Weights of a small mixture-of-experts language model, trained from scratch on English Wikipedia: a softmax router.
Below are experts of layer 8 (counted from 0) of a mixture-of-experts language model. Rows are named router (the router's row for the expert), gate (a neuron's input weights, with its number), up (a neuron's input weights, with its number) and show model dimensions 0-191. Each number is 128 + 32 x the weight over its row's rms, rounded and kept within 0 to 255. Numbers have three digits each.
After each expert's rows: a language model's description of what the expert responds to. This comes from a sample of Wikipedia text that the model never trained on.

# expert 0
router:127122129088143182066114174099082119124138099148113114145141154096172102132160097196106166102040158170158117109114134168133102144121172130140077089137158101146102106130133089192157107101143153164112126090139109171098157094059057128149125108179169157174078130144159154107070199130166101103136142133067110091109130141165186124108138122118104139087098180129101131088164149140096143081110086123136122160123127148135107107138099112082147104134082206105142125109113106159209154104170119166130177176100217110163160116088112126163104072164118140137144163113165089098175139109132156177
gate2:143108168175088145113108143100196132144187165166135149101166126139134100078103104112163132092155159130141081137057157103053109135131151119140082126160106107143150077108080140097136082125145149147119126140203113155117139073140190142141124128116202184098153136146179143125129129162112104115158130133151137181106107146182160137149045143154114061110134095138149098175112067136140061150169097115141089069153093064140182160145135136155112125090123091145134131168113168111165119150134125156051101130069110072108141081089105095099150132161197086091112094126186125098112101081147147111
up2:181119121149113149138173164121071094073135112117114106081099074121162126104171060112102161156117129177140149182142122140119164218080138101111107199126123092097135151132075185148153146145133155121112163109159131181146164086176108116131071155111137161185122200166103141180115136109090129135086126170129134060109165171167131180174112140110106083117101052099134153106129170131123116118069127099091102123091050158139120128162154135161141145074135165104195091133146147109102149160104125117148141119109122127045088171154145080152079137166096141155091140109141155105075144110157153117
gate3:136145145080086090145102035079088138066127082157133135157165131141089146150143138141083187163125126158155150193150148111149146150066148108058134127103091142161126155141143153154082096114094148133156167122123085156102106132157102081133205165138178145070095100077177173132121164162121130124118185114130101141123141132154119113174127158112145109102157143157083129121120054122136131068127128124118095080159147108177167156115102117103140151093081130129068167085099076091121098148126132106127110080139166091134184048096168137137090123119153191160089161117115079090096171184117076150
up3:102136178155130164121116190132181102181113162078139144133062156081170172126105088083119122121101101183109151199132112122146152170121156093095112123113159149135138097113140098181158143160125114118138129132127124118149139109197103195181118041159148099111096116097144123116155092164136130098118108099137201135075158135141133163092128149099120181137159124120112160111114140137101103113171166143103096161173113117058094125160144141157060130169133123151181077156182210185147143065068142117099167197089138109136116178144085130121115179185132149129145080171137150147114082093111125093
Description: Auxiliaries, copulas, modals and infinitive to in running prose, often after a subject pronoun, such as was, not, would, to.

# expert 27
router:148136146160146132088174128119154104094118117143149095096161148069077149126114112172147108143156114111115157141130129120147123121198117136120110157083128113128177126142108116131130146104170112092191115184122104159076156183129099076138087146118113081092132204072082068132130179162147086168098133147164128180100064123168100174158095108043139122085103143072157139107109099115197128102103098213189190074137182150175130101132148117102214123100135084134123154151139146095122116159136107121137205112174129072122094139151124138155146085103140150124077116113123121130105100067170150135
gate0:117142064100129169091099189167105074110091135129080069148166183112114160135107129145162174065149091077075179185106124150136080160147105117086117109182130133145137095149098128135141171119148115121133129129127134108039092177145053142157100152123073086188150166123207154197096126135118112136118093123087132155072137101108140167160135161085119128158162153145140145124099143095159114090126078109101149098102202105150188129116175082124131109100139149054183139116125139106145103164081121171087113149162160110140146078146158085138093126155166124111088155134133150102158190160137125130
up0:115130130094107053161131175132145140090117119127102138066126114137195145100194056115158140128077182079077090086105099157132110105132140084149156106115115160095099115089122119057139104105098121148120152122152155186153122102087129154154118157119103142101172111116111142115111147106103149076140212182069143165149133137136143158107137120115139104145140121096118133089145053155156169097142179119117132138115111146052086141093096125083100147124141147145165124131164077056135129113073091215189161094147129092135082073154185175192081125155130136193093134114090140116124083097135120139
gate1:097116093087158169085137066121157105102084176126128105082142134141101168144166130093105107076127136131153179098100160163116091149159152104149120148158113137133125135102140180144146096206069079128162093143182150115163115114144127149148110113090143138163133164128157136128171137137113116113103068128146108124120093112164139119101208148155115204159067145119183130135139143173117171210140132088132133118095132122114128131130155111128131082145099044178127096059138053066102142109188077162147141092140188138134134146143137225118104050172147155131137136076196120088118111136138107109
up1:098155146164113105131064176155090156144121144100105140133136146099151064190072095129161163141099127177108145117120165100119141076153118181109118105094112123139175149145110072141163105066147180146093150048123087158156093131127129095074164191123114073169080130150124143113103156128160130118112141119118133138113137142108147084159114107099159120168187100086056112104060165097164091082107087172151129098134138172129102118122108142160154161118226197116131182142091180106081127115105161083101142160115080129171109108105086059089145176081111107142108119159111126171122133137150167163
Description: Short vowel-led pieces inside foreign names and words, often African, Japanese or Indian names, such as Iw-u-anyanwu, Kam-i-ue, Kol-k-ata.

# expert 4
router:152082125097110132156115093139141130157108182097049076163163089130171176122080133152117130177165124157100195115093135101169179175101134114132126123161164171168153081100107144132139096134128121152109140137078173059141103175147155102142088149151156148142121092172106128153176110152078170135129167136144134141084101081132115066096120089142155127079092095149106122153096124157150129173066119113125152174188150166096116104122093153138137178157107158173120182112142170120118124137045067131085154159112054156150088115160131186140081147167109103130133065119167154124129064107080178163
gate0:098176134100155151081085196139122148146142173122128120096124127207103095154181164141094113092097168133122105169227156138129130083117123044094117161149141139090126137134119184152103141119181139173123128187099162141169124096039101138100157088152093158154147121173073111193108133082112107178102151124157127156134123103150109137158141120104128109147168113219181195123151144136160154135137135086094146209110185142148124122131072142174151132052143063126099089074095091158142117176104102138117147127110126112164120103175118119130104143112142094127124092145146130137103159127144137174
up0:098154160129140131139093159093135109091135131126133159128103139148110110141178090129155128116108196129157124205110172133158047070113176094118108121110148146131137168123123136133123137160141114101157122179195171098128109151119112171132154125144154141145124108122097071133095191066019135158122138118167130148140143076119245144096129115117153108176084152175123138134117139054143061137064107124131146202144192149111138106152093158120154126140093142079125133051155055123157080151121111136169158157157076120069090142157131099159137167134102131160127122155150148141128157102153092081
gate1:165114085106172149134150105110100097147100067153137107120096209152131148143072121185121126103125095108105151113116129162058168097163113167104151163139134078150086081142090136131113157128106050081104126142151184156117135122105088123172158113165150135142170153131170128072106192148081134166101081139110145117139130086105168129127148147091144157147089123145129109072072217151177096158124167115096144119146140100074145140119153119125126167179117156100101052229110158174100116088071104118104192124124123135142200082035097140111115138141113115113145115127136105146117119083139151130
up1:094154065122155140124197079160150100135137079081082135128143155115078137136123115144127145149121126164130144149121157128154156125092192184134086123089141155142107132114088141144186086086135090150132191087145114164152163112119093167147118049134150165144114128122082161067134132164124133132123138104135116146142083096090043170112175144122095110200117086093140114076072161138124103159169136143053079137178112102205121098168141098074105172223105148131147138095076120145150085128171118113082124135176133137116186147175131098133113210153136150145097153105129124143104150145161126159
Description: Opening parentheses and born before birth dates in biography leads, plus year pieces and commas inside dates, such as (born 1954.

# expert 2
router:138144127084161102098138201158101194136115114121088122175151159111112073136144101162131144122091068125146108164121106166114133190101148099134108186169115152086106173115171162125124165149125120137144089160104181112176142118124127158110133118069196076152103092047107127106129128147161126107132130089118211054102150113085185165148138122066059108169110170105116129152128144101162145118183142138092130137100145108135126127090106148130115117095184135138121148121086141175112102087059091102129113169141138117160152105032108101159111101144117094119097107083157176076149177186150163077
gate2:137108127152100115187169164185075158110164123153133074175157076163163091112191074154113104159133092107164109138113115066062054156134088147124104156143115089134105125099093135126088061090104118087126135118126143106166122065164123102160100131107112111103071134143069156148098050140101131130113102076162113130153132107121120088140065043150150109191084109141132112156085133156112156116127112183117169104163126172143146167112128153111100120150125163135120107155138095083105159175159182102115133194153114118170104152123130187165168153089174076197152111122129127149125125196115121093
up2:133152067133063110123109147145098110168124126117120142111147057164136111093177138085140169131162092091165117161137116070085100208111045139129128179128157132168095177138100146104086137143118129083143123182104130072114147065175153096174101119057161127115099134147072139155081122143131157118177120084166112106139081088150183123116087103100111141143070110176103088162150086141112158111059061132106154111100086197175118126081116122131139147165152149132106102137137131113157150111110186099095134143135134139114092112134160105132189181063138090161210095121115120107167133141111121162
gate3:134136154118157126136076119045134098101104107117086130127095120101150130111124177134139101139120114120196113210123154070100104086162105135176127158165128128118053105129129116151158144192155150158091109104144160114123125152161182099133143122129096163114088119165168164085098176128142127097172151178159114141111086147123132102139160067083154095135090141147099113130068082091154123077117158094122191148148189151155131099131097117098087100165179173135125109107117179044160118139140139081173136103148097181120122136214108216139100154122129143085144137102094120126098114101084219097
up3:122120137114109128174117087096175071142085087092122146092058109120103121123138122125061181148177136181146142119089110209088147147136146108189069125132111159160095056125149183128148102142154119158107174130161151130136101094104229150159122135114161099097148097119092091101200165134128115146116176073191143118089119116101104121204147123154133077101123108115109165120060097145152119099130170144129174152127145128160115097093121152133073095133171173105160093159081136070090153175115174188112130156114161140142106096125117156141159149079083082160131175130113148165116096170097107141
Description: Prepositions heading a noun phrase, mostly of, in, for, by, with, plus during, despite, among, often after a noun.

# expert 13
router:134145065145104108166072169095088078082158101129135095102174091153085122144199184115105119129179145077185147165127130137040119072117218058154128102150086140076152150115090124184141131111107086102077082154173122100109171149113085107137093125175158114137153128122137119108141123165106140127110136115123140107121118079159071138116158133177087137164136148166165134132157153114192111099084093150153124056165138102128071141146180171180083159151160113179141099098087113136096146090094150157141138140158112135085110095111158179135124161155150151098149129152112127097111178170141174088
gate0:093103126105166132157158147133104135110080082093085101163205115113137122105097158130089145115167151104153139128140185133136091173108113137100166097123112114091147082135168109057116126110117112145112104163090068087167174117100084104105134095089097128111127206091134126129113160178174133142142143076114092115135120113169087116083034186155095072202143142174154112112150092153117153131159142154081098102115106124118145117155086039102140163120108119098115149094124182118160109135099149102189141179183130130129112147088096071153167162200093103067135107077109160141134135118173165170
up0:138132082132109149072086114100078148148123181120120159145131173092188132143106130141149137090142166139106136114104141165132140126121130072193103119177161115111085175156172148138151125136193177101122107175141146129108132181154119112131076113156144121161137085130131142167055124067164146073184146100190147130178168088100092171171118113132146148110188097108155168221099128136123172147080094095202137127116120159140118135133095189140148104146077170100160119140108121120073129145109061108122111125113131197159118149163138098128106093098102230160104119126118093109115159203096147139
gate1:092162106109117120145144100114185151115169114104082160135136133186124152111114107189181123101112054116127160109143133189120105149131169121112128140200154121146102114114155127141126140134142146141137132189173124111128118206078098090115045135069161110026107182057130116131150118107087152108087126122175117150175173077131116146086104186092137119119124071130076141132130132127155141127078155121195154146076134106117128153177080140135125148168163107096163123085106137108184131069165135145121044154158163121058085117141115147112099110097144138078125113150112085104065138102098089105
up1:138118147172185154164107157107125105072107080120082146149125169203067094116134182174165114157109138145103195078139150057130144117136120149147104124115135121144093137212139159112122158040096108094143172132129112145133129136141096088154140170125098149107141171089152175063145098161105125138147093161139161157181156149140077098113119139116124109069113087169102137085134145087208100124194124187131106142113079153085126114186132171163132120081105084161118129154070139120072121137180173143133087115130085138122107088109094112120075110150067137142155132123113143101090153134109157205
Description: Short word pieces after an opening capital letter in names and titles, such as igh in Nightrider, as in Sasquatch, if in Rifle.

# expert 19
router:155111173112111182118110026111133088106097154100162186112170157136150133125180081094133114137154163169145078114070136137200113156186132154124123137090112127111094120164173158063108172149128086102135178124129111134107113117117153107173093149127079131132130169161165064080143131134142123130139128099184136119122123163158125122103175098158188145148206076115135206144134170145106140108122139082141130124181189135065081096107096125102143092174089066125103143114084154098106147092129133116107122143118077158135111149135120112102195089069069165087174156144158117170113070143122131099
gate1:068053161139136102163138118161154129117162075169159130173084188087145109183121150147091131084167137114129172129183106098083133124126086193168112060071152120107151136159114167160117147146119099093153100132116167146172144124129151162102129131142136108076123111126078135114136155109113114116150047072111117193135089148137089097113112116070114191116125154153135091132125085134230149136105138134136133209086084159121110156102128171127145139122099156120034161136085129091144134076104102126132098126138082095155134125117098103149151074116111140123107210182126106181091159131141178120
up1:099109090125113172136124156114132069104176177115098104155135130131114173133157166115102101170133102127126104109198134168159163079090135095149111045098078100142115134135187131084078146151116154129154135098158082125128097134112118117130118084112128110146156166140139130142085189118190143079115127132166148123128134140109125172132132145137151152157180173167117095171126079082175085132076092181134115092158157120076194122158174172126154162161160164188138083188138101161165220107076154154187117102130107098139126140157142132151116085157104081144158058057111130085056126146121105117
gate2:124117092080165110173158136113144139116079167183130103187128170140184176139137087082070111225140144132187104144194140136103100105147146163095133116103120151106121127107119135158117097105139120112182097126100133107180071157149138163131117109080116137136118170107106129148066171147134114117125128077117182127132098155152110095129112157125060109129134117142129103122132125116138141155086130209087132114112136109092121149159170056110086119116107108166166116140093077131090080144117053131157076092157103081098096143144151129173082026099104101154143162094198178136126130085205158151
up2:070121147090053161128079061116165092061099127073111151139095039105096096081105154090194130085123161137085142174105155165149119114111107082078155100182127093155136120105145181145100148105114087098117125140147122104101162141132131111171137117120110136128154107134130162078108096070146109205140185112142115112154171153072151150133123133105159133149100093126117096116121154176128186133137144103139197107085082178141085067123088190147152130115146129147151144147135165143204205119106150117112150128124153122150089106096142174084170205142122121122097097185098090112117151124104148156
Description: Pipe separators between cells in sports, astronomy and results tables, coming after a name or place and before a number.

# expert 23
router:171135112074130152081103142163168125163123161113135109125134165148149136098152132091167117131156118141170120100123131141161103131122122072121103089174151139119091150155110091163114119131152185142102129102086186220169140094176102159160110157104146157070116151152100111134123158178127140121053139072082121098166160104112083109117195145177142166101157116138098104131092121193087098097132168178072131123115160080132150110125092150061117171116210147139127166137059170118150128147115112119065109199091138144146110135035147114108079183124120110087132128169156114114059143118136077169
gate1:171136081118085140175095130092070134086159208150110098145142090148182089198183100171132081163180159141141137138070111106138140173159152160102140088104143147131125115148103141131188091196127083170125157093096101126115113083104136127138117006065150107105111123192117109167106126105123098109100181109164148182139191139097061109086132123131134111145108150144137088143098166161127119092136094160093154158169111113130117109092109115160125078149117094169109117127137125133102171120086133108156137103106165099096163080157115101147153128137086159149071115151114140165169138137075181197
up1:148165124151118148164171095164181160104097081162167148208121115075089097060124094157139144058065061178131130111154125106141177061093159168114073100136127151102126143146152154077077126115148171163121116129122169210132148185101106061132172134141105121185125167087169079125098109172111137182082117160127158148114133120132123129117104067116089149110167030149133163107117142097099129089145173119143073097090091171153141107148126098121135104070123127170134118144148117131138084134158128063104160125179141106111137142115135080118090145114097135129127102111109126162123074159173153127
gate2:164146125174114109112134081102128079090171139120169088137146122096087148128112171142178157137113174072162097139218104158076197140169110159151111123079109157175107104118140102034137104128133129163111136132133120196077183118122148134104122137111082198098079143128106101102050134130162113154133157100143116107137169163136173136096132112106181134169129102134066045128126129120135129102128121122130113110145111092095121113202174135068094185107153190097116142181138133066156142141120196137155095132094156128126133083085176083163094158142159121096137123139160146085143174142098095108
up2:162141102166116091107103088146181068122101117168165148091120125017173148138171130125169098162115152120175149110186100150053134146115090148132153127142145121127132130132130069120106156126084094157172120134131128166072143111116165133144183139135094122117116093088082101098109148175128141131153135124121175148117152114102158151143170110107119169166160108102175080141201134097113156152110134143069082111140162172104113102157172160107148106205130086145176109137054102133067175103152138149125112112104134174140146070120171092189163136141127193127089140134143179051055154101150141157
Description: Commas, slashes and digits inside numbers, plus quantity words like approximately, about, than, in census and statistics text.

# expert 16
router:164124102137161180150118148132158080156098112082109108074077179185160121107171073102118110149186128136078094152066090096169107159099067162099132153130138139105154103116139153135124070121115127184154135138096117094087102147137082097148125138162054150114180169178081121129166115062147141111099107148163096149114175097139101074120083126142171114167177106158177102129112154112112070132129164154139154171137167120102137139097108081158102172164125121082106142140118160099092158155151121122107113079162074163069133192187109134083114158148168109096191162147164103157195135091165158144
gate1:120089097121112078124145101146106213113202140195123132076102128130137107110095151164117164131068088139086114132101214093112143118109098103106184157157117098123151168091174139139177142119107174182108143105114093156152131144177129143190158124198141097117103135173110163102144164065104140092131175122148129184140188115133150151077072081094187131125078106180112085091158121145183088103137134119097137095085056139165089078092101100130143122073159166106099161127143155115139091106165124165136132096137168157109136131158128133129142131176162159110099172177112082176141110173123122103
up1:149195139104108141076121150110149084155094192084148139140068116076133173153123169139129125153184126126210153147223043185161141163087133101136120125133121133105141074155089099126088103176152110146104104158137151120084118192088157079100089092062126165138175126100152105176172093139133119136134096139118158071140027132126109120123164130178123131161191135078136110168081134115119180098118137131143078132154157138100157168112141156138112147135080098105148080171165104146098194137125141084103151150126118094150146132089144092127142114075070117142118102117162156101128127110167120157
gate2:124117088059111130152169089133181137120143150155140059111082100142120098153158114122186162136104179130096122134135099139183145175141111101124160172107070111090166117176164150116106115149193134147152170082106078121134114136122114081162115109076089179110161172168100148167101196106118111156137138123110184084141092037085117135200149109102110099107130088103087156144180110092080166112079086127154149134080131145116076163114152110147082142115110142115146165084104179109151149068073063127168122096109114189146166142142133151123092105122099138174068137118140103114201141125137103138
up2:158099055107127127148119108104172123113156119121128070147089122158156137164137076139211169093157136132094131127108111109149142170118130076099115192099104169129102149151098101154124103143175132116130163071138120165116065109147128116137099132076095121140133113087112099189154130061137132119139138134128180118131176081112055155177167156141080085083124096083138119163135131074091173115143089076094135123103130122131076156120137134173099162072147126090115174068129096095158195097151086116147053088128105129162176135133123122148090097096110102178007093120150116160139131096171121119
Description: Periods closing a paragraph before a blank line, closing == of section headings, and final ), ; or quote marks.

# expert 29
router:123143127133180105117154103103129125119134077148128152093199070111115102106114132133122152129082140155098103061124119144118206114109123114145130142099098142129059112111076148145123149140099151140142126143164122124179222102107133108111142085064121147132148120105160130121147140145161191091138084144170170188101112202167180121151083091084158102053060131166134156169144104113098146094098102179122166105171087154081149159110132075157081127093089130121179132166136095119186061158169086158175137099165117158080106144140127064146171162149126115136167142211142104121156144111130149111
gate1:179176126123087142118133128130079150116124086079139163131094127127096132079148110123131140111176101142118131090138137102103144142138101197137207136160071167138096155130096055096092162106131123170063181121128151118166110222134095177173099128116165088129116127126106115115110093161126110159160120136140119093133114147071109172204180103100175145117119120052157155160158172130158141095104089113106115131189120103120132148139105169081167138173070155165173135144096182209090142173125088135115102141128184156104120130160125121098159101145056102091102133171194111111137150167176134102
up1:154118111087147116086174168111107113223132122151100098108078113087172139065127127080180102164181111143142102092112138139092128144092056207125137173117114117131097172168100106145090132108140108137150152127167148142122124216100141135144107085156112094113136146131153148144125110163114117149154160126090122163148149119061118153122149106183134089098067163114123135110139129166139148078056126130141137109194107062117152206101151132116094093102155159126128117161065166146103090192110136184155085186130134125123089144149126164087207101130083146079114104123109159137150124172203103133
gate2:084122144137179103166139131148175138139144157182080115094121096073097148119061090120109160101155197137173147136143075160095178116049149104115128118176060177132132170164140138139101085113080160108133198108147127120125158165130125171104140109129172150188195062157099101166108166167091128108085132108135171139123173153102169122123165096116120134179189131088110092125129165124139164129155116123156155196156181085071138071156096073095159168085145138082121152133134146122136113128150126153120130140092169133158142145089181108094095093145085146159091126082108129106165143183169168099
up2:191144130157130181086114149119140159145168191126187097128115240153126063172111176096129120099127123176097154106103092101146145164122114106191144137108041121140103075067103151124112121134120047146156119147132142105112153122137154187097122146181065135088139023142094092136088124133123157128172118098159103154151154173132123150140163124147107129153121118166158101136112103182063098131110178072158170130162114106155163121108103165153076114110113123126119072109168108177078156159112164159081113143157086131151099127124068158128167104091134152112145085154152112145123102148106097135
Description: Single letters and short pieces inside foreign names, especially German and Nordic ones like Köhler, Volkswagen, Dübl(in), with ö, ø, å.

# expert 30
router:145164168165119122089138111193123123104113110139156132133127148127162096117119070128121110158089052078071141105091070097148133136195098151169165125139089147110118130164097143135144058118143091155097183100102152181172102195127107134149146092128084104056165123138184095147126103137100161110148124121168153158129131139133176072110085144190119122175108109138143176174101086087110070164054168112138144146083120083109111120167095154174173155144094111134102149136099124093072176146179173123124085108155087192144167174148126130080168089115089137148155087137147135119129129092060153103
gate1:126170114155115143115139152161153171137187101120196077154147104177189087211158134149112097097174148135099108138181084143081127128176110076143102157180141120100188150153124133094143131106159127181088089158115104095098147134157170200100136125111159161138136129127092129100116167099100120075109138110154154121202128086082124098134117104126092112095084169184080113148178146129102152093148130090136187117088078103225133187091189117148136136171126174137123094108163113157104128165122102157058098121091107153156091129082112141139158121118086081112176113159134133099136106132151077169
up1:128151098132120084099119128180121136112106090176170097138088140106137082108191120130166163111120169107125140074146113140067121183134108101152167122132094123146121045123171175091170061152155099073136082146168100075117150117163101161109111137096171134056125058149133128093115115141096132110113125097098092153105129130119126141127128178133179117117102132130153122126134094157061118093137155183120138134177165089137115130142123109145161190140172162140163096158172060111071145143149127131134137083120141085171091128032093122193096072136176134119120038077116080103105078090126116106
gate2:104154128131102129176151169079136115130200109134145136149109107134120127139139128108174174120145082123099138093114128165120113075147130139173161120152109130177112064138058133129112121128154128134129179135175124166079172062021120128081129108116217121080142172147133086159130158085101123103173067109107155129144175132081140094163177141104080092120120153101118225173149109159100135185081139148093111088099130135090196150098086102199093161149125181174126118117100148117175146125100199118120157112141107116143154115132162145139167091130159169092119070114143121117095116159112081116
up2:080081152181157127160117079120048083110110115099121128154117156162111113170098140118079128152111115111205102168141103124139127140146114144212081101150134130087133100153125108120180171170115097123144176167159119096132116121100128170127139099131104127119069144091120178071192087115114068121120139149173134142152191180088129127151161072112072120053086123160161147138103126171055146165194150132112148108081122103142123079144113135148128141091152078060131180052115124150121138112178109131141176162157109114102129170120124142109159140137136124135173096114112133222125166143154068127
Description: Periods and paragraph breaks that close a sentence in narrative or biography, plus following He or She, such as pick. He.

# expert 11
router:176145126096119123103141095156148106104090118061156142124123129155152192112124134114199139186138126159146129140087166108146138145118152185097134110134107099108135104135152108068175110133142111140150149087142136162100115086135143083089171171178154175137168117144126059121106162079098135070176130148165090178136119147068084098112195104151160161144147070103133091157113072120084122206087104081111124109078162089193079172146119124136182136143140183138110128219128154114100137139093114100108086098143139135150142156124080122053157171120107147095099089119198091150142122146175089136
gate0:100164126071178135124121061119134098108108142165062175122093035128102151145157128141158185136156163120133173132135147112158160142141138122128087136167146156082180110091131137114045169104134125118159151125087104102104125136093076107113116142125090128107044074141085168184129079169176091086090124103095147111097115171161136147178089149123069106127127106128134134137099130159111105110125178104087135108086184120089129144091143179117139108081141191110094169193131157116137060138185139078079118065158161162112105153074136161118143169089181144120196130151125151102117147114142115130
up0:119111074158132139114155190120116107105077116089179104117102166130096154066151170170101152161206148119098111167127162127080162110141173099146092147033216135153128108093117131147119129144141114082118158128138154161138123154110103085103133119163078149115159145123080120098132182061109081123101147133157166140102135074124131163175066116183168165143114121114104102108109172156204098126141068073138111075127100095140124081140102120045158131121130074079126119094063144109107134129097133135126143182103183127116131135140155132155163120170100120153105110126137140117222110064152136116
gate1:118071084139123105097125087106121108131150126116117136166114171066113073130071128141117123145121096157121202154126102162150091110115124140130149147176125159166105140115152139093087168102064127132174083067139075141114129137104100059047134117105217093082140125181178101198101165093172066134117113103084117147138101125189099113115105110208115098143150090116139122180112116124156162170134068153096110120102076107081136121165153075136125154130106137146123197097104144186135116139102103139155123145158107143104117127153155130135185104135125228117161088149192154116109095156127092121
up1:166185189146137167140111159088141163152094165195116145105117035149140116133148102108133167132153189094086081138100141098108144132135138136099116124127151120122159169144108075176127111130184102140089149161089171148165118102154149160172146089143122170150115108154092142089137053187073202138108151179147157176129134106118147141184169124071122124142096176162117151046117111147126156139089161146127128114180189150148109173074094114115136118138152081121136120184104119120160107093115153115144118133082160108154151143079106157143049142125087049131114215136133096122127169113086135147
Description: Colon after a field label in lists and infoboxes, such as Phylum:, Batting:, Source 1:, plus dashes opening list items.

# expert 14
router:141125134142169123104092080079126174151166139118134110090164137084154163129073113138139164094126178110149139158137101126135129195140123150096181177145104110160106183144186141124092131111190129116140137110097140129144118099115144146110132059102162135137114155158120163153114120094101075173126070170142162101107090123147052133159077095116147099106100146165148115093138120096097198128082081062131098083128064126066173204111143110140126117081154145069129082127191113138190100093176091164147166138135189151117150133101152093162083067154148120164156096133149127068087072083112104123
gate0:218141203122165133099106117168173107102137131113125151127095167164111073122158179094148177188091125139137106128084164117122158119116099118197133113094095143094163099128107139088088169124128151113142118140153171096094133138153136160084127185147131170081117139095129069117128102049144169094149141093126077128194117137109100017086124147150116163132097182130075122130126121140171071096115121074112140197160122094146142131137108106115132112121121114135137061131196172115123103106080132174108119132125064132186111133112141117142076172127174103102150164141183146109111114051162141124
up0:107076069099103099134180156070102140137049131157155099141116119099181175144106126125148101162072110163118144073129098132109107160123137128107141070164110112128190111088161115140110163132167157120147102200120103106163099136092171186119141114091160135106074151077131163170132154149121139177083152127155124089154168159087185148080132146123142114138119128130087105118133153152127123123163159087133101146196115136100106156101136154159125097143163118065123107151106148081142074205166127136070157168143149095166226084111136127167115193105153073164087086082110115085102142153146180165
gate1:079083156124108126145176122062114126094076098135114103132145126106020084159149136128135132128133107140158186113141153129088120106141093119078063061152117151151130117108088102058121157115130101121109184118102110149128168167123163186206113092087086116151182115175141185176131137118080116128109113162149094138052165174077196100169155124132151120168115089148149140142102175142120111113107143063156158174160124133081076144122067095096158147091141105137164175118106148128142140107106120143180142148117102080163129107136136113143156173138060124108167121088127147192124166122083171109
up1:135104156149098128139162145131141108122098085130086117155096121146087128168112072117110152119143119159158116104191174106068113111170056104108101112183124135137119093117093150071089144053122119118124142118120126126107168151107183168180134125081105133132153110146133213136138141091102067143064125116155116156074123201056196086178148117134162116190085096152175148135065143136105124099135145085177143188163124107102086127126128073086118157112143131107188175126098157094139167141125118116186138125112115110186122123135119129129137203129061140093160109047129132150109160137069143106
Description: Final pieces of personal names and surnames, like -ov, -ez, -inson, -berg, Smith, Jones, often in tables or starting sentences.

# expert 15
router:128137155162118160122075130124123088126094174131145148168154124133168070127151119098147106183126171151128114156141163123160108098064121146191140157128120099096109083137156096070132118084106135128088158157086136151146107131178140104114157153126086185113170159151145089108132108137107123137071134146179076102093114177127156053112179105138159147167114043127170202153135139139091212146140137129172188140113187158134118125105087094137114114120080101141106156142072166102160141132136126116125050144166082118074148105173126195084151167117063157080181117109133118145153087098191163147
gate1:102124114155196122026104175119111131162169124113139118155085123088136082160105141127139167104117105117092142142120128113152126050105112140159142113176152137116084151118183126100147124094145038136185113137100165131097108092134163157101090149104130122171088152133110095130150090140114130057139083160095107124133120137122113161147119166129080105063107073169115190121153089113166150089124174088186123115096089091103128128182182109128126171152182117216107055153168141156148127174139123179113069176101108122106153156152180106184118059159101155137080101157135108138145122160148121116
up1:174144092109099140222189089160126113141086109118150152083149128170134158126167102140125084170138166126163145107139105112114127184144128125088108156083117100115159109136067123181136129187114150132082152136174128114168167177144105090145162097162114140074173110139120163140133171115104123214099180076105157177124141098089124072117132106143161118175130160106126082123126148135118094166122061152056113128161111210147147102094073137146149092087123134077132188077063100116094097113094142111158171061144112124145112115080099151145179201108158122101127184080138138124116144117114110126
gate2:195140119114147125142141090118144154133189158112123119080036137101122102157141114040087133143067149154176155157167126126104166108140136142150127133085076142212110143132127138122166174129125117132193093112179148162070124121113151092141200064094097143149086171131160108129139154106141118148106176140076070199110133042107120192110134154190146106177088136106099133191201147149138107142128151102119169170101114141080089062166135159125148148156129168116074139152138156110104058124143134149104142098152136149098139155155156136155128100093101175125138124149153172111113131140107151116
up2:132099107139142153099110175115075149106109122126136109141130148154142182150176108136183065147101124101103112097077149182177083095097095093110072182116169093112105118112137105135139103122144160152101096103126137089226115129115107169160134129162191091095124093158098082143118193141120123114150091144079121103141096157081147137161132140126084108126129143137175115133100122196136173111156070163100114150118081093203190143139072206109126117166097134165144120153161120137167203131123100117135075081162137126093153058113178068087071092148177107143155147111110158134157119152161117080
Description: Line-initial pipes, list dashes and section-heading marks opening table rows and list items in filmographies, discographies and career lists.

# expert 10
router:048141072127152120151143090130099175128139117157152109105096138104143094112115127152113152126142145088156130098141127135104184072156120098117162182161120130153140153117074210143103145130088145178099053151109135096162097142153151107129144099081086089131147105114097157178173080120211112145092143170107148126151175125097144178111054118137157082101141145099119105071167091115182128138113124064136063110114111089125072180155133140118161165086102154026149104187162152151099130150106131142143088088141136128113088129138148183150079099099164172168153162129078121131134169166101103089
gate1:077125097133105106185120101118137155077158088118101186098108133062129116105135152129169081120116100074173136125182135120117158110141184098120117052130111176115103125095153134165131148113161115137110106137142096110071127106143157096165153140160111101199112158096151165159147156129100110112155138169145102134093072075150073111179188178146156090168108092154111118156172174116202098072165159171210149142138141140147124121190122145128083165108123195139104141147124117161103071109140122131118103085127092082164093115133104079076151166125094114120171175167138131157170115186073192124
up1:159091090169133126140154123132092120140125099107067125162140156093079133152139200179154207103110134116102223145137138132082143122089145124156129204099150089143134122141122100156155116163176124107114086155131146100189198138078140185084113135147068117137172170099071097100139095139079113110101152139118178092129145131148167151082090079081084144068112109134146153113059119185108102134098148140172170077101123171134098114170165162177133120145079152132191196129089120111079116154115167127155090140127146097160133058137164132177079124147139158112148136133095137174115128145124132114
gate2:180144140161163186095104136118086133210155134118098091124119150166132140117160183135113054137139120140155101098089123120117083054098131154110125094139203084101133172151123131093113204144106074176120155135168069091094148150163097143160122092159132155097117122144200100135141087164110163122122156142156124133130135156153095069155127097163158142172166118102145145113159148119096138139136080139085166071108061114091205126116097139160146113125181132127154109171131112140066048191154155136121120162169127159105128156109177133047141084090167157131103111132147133107145149166133061096
up2:137168126161143131095148098160136120106178081122101142067128064146150170092090112147149117113143082101140155125165130098142155189136104102149089161150122106154116092109149109099149135115087195149180103127131170129128106114143102199087162165111119126180156153129093155109150142102083138144056119121184102149120198125108098130162107136135138105118135112113058163106128145106160148143123130133128122108119123125192063097086149133164153073179133059069203152201140140060092135093063074167209088150115148072143154143132140085169127083116151116108148145104141114188113105114064159119
Description: Middle syllables of foreign or rare proper names and words, such as er, el, ber, ster, in Amsterdam, Portobelo, Cimberio.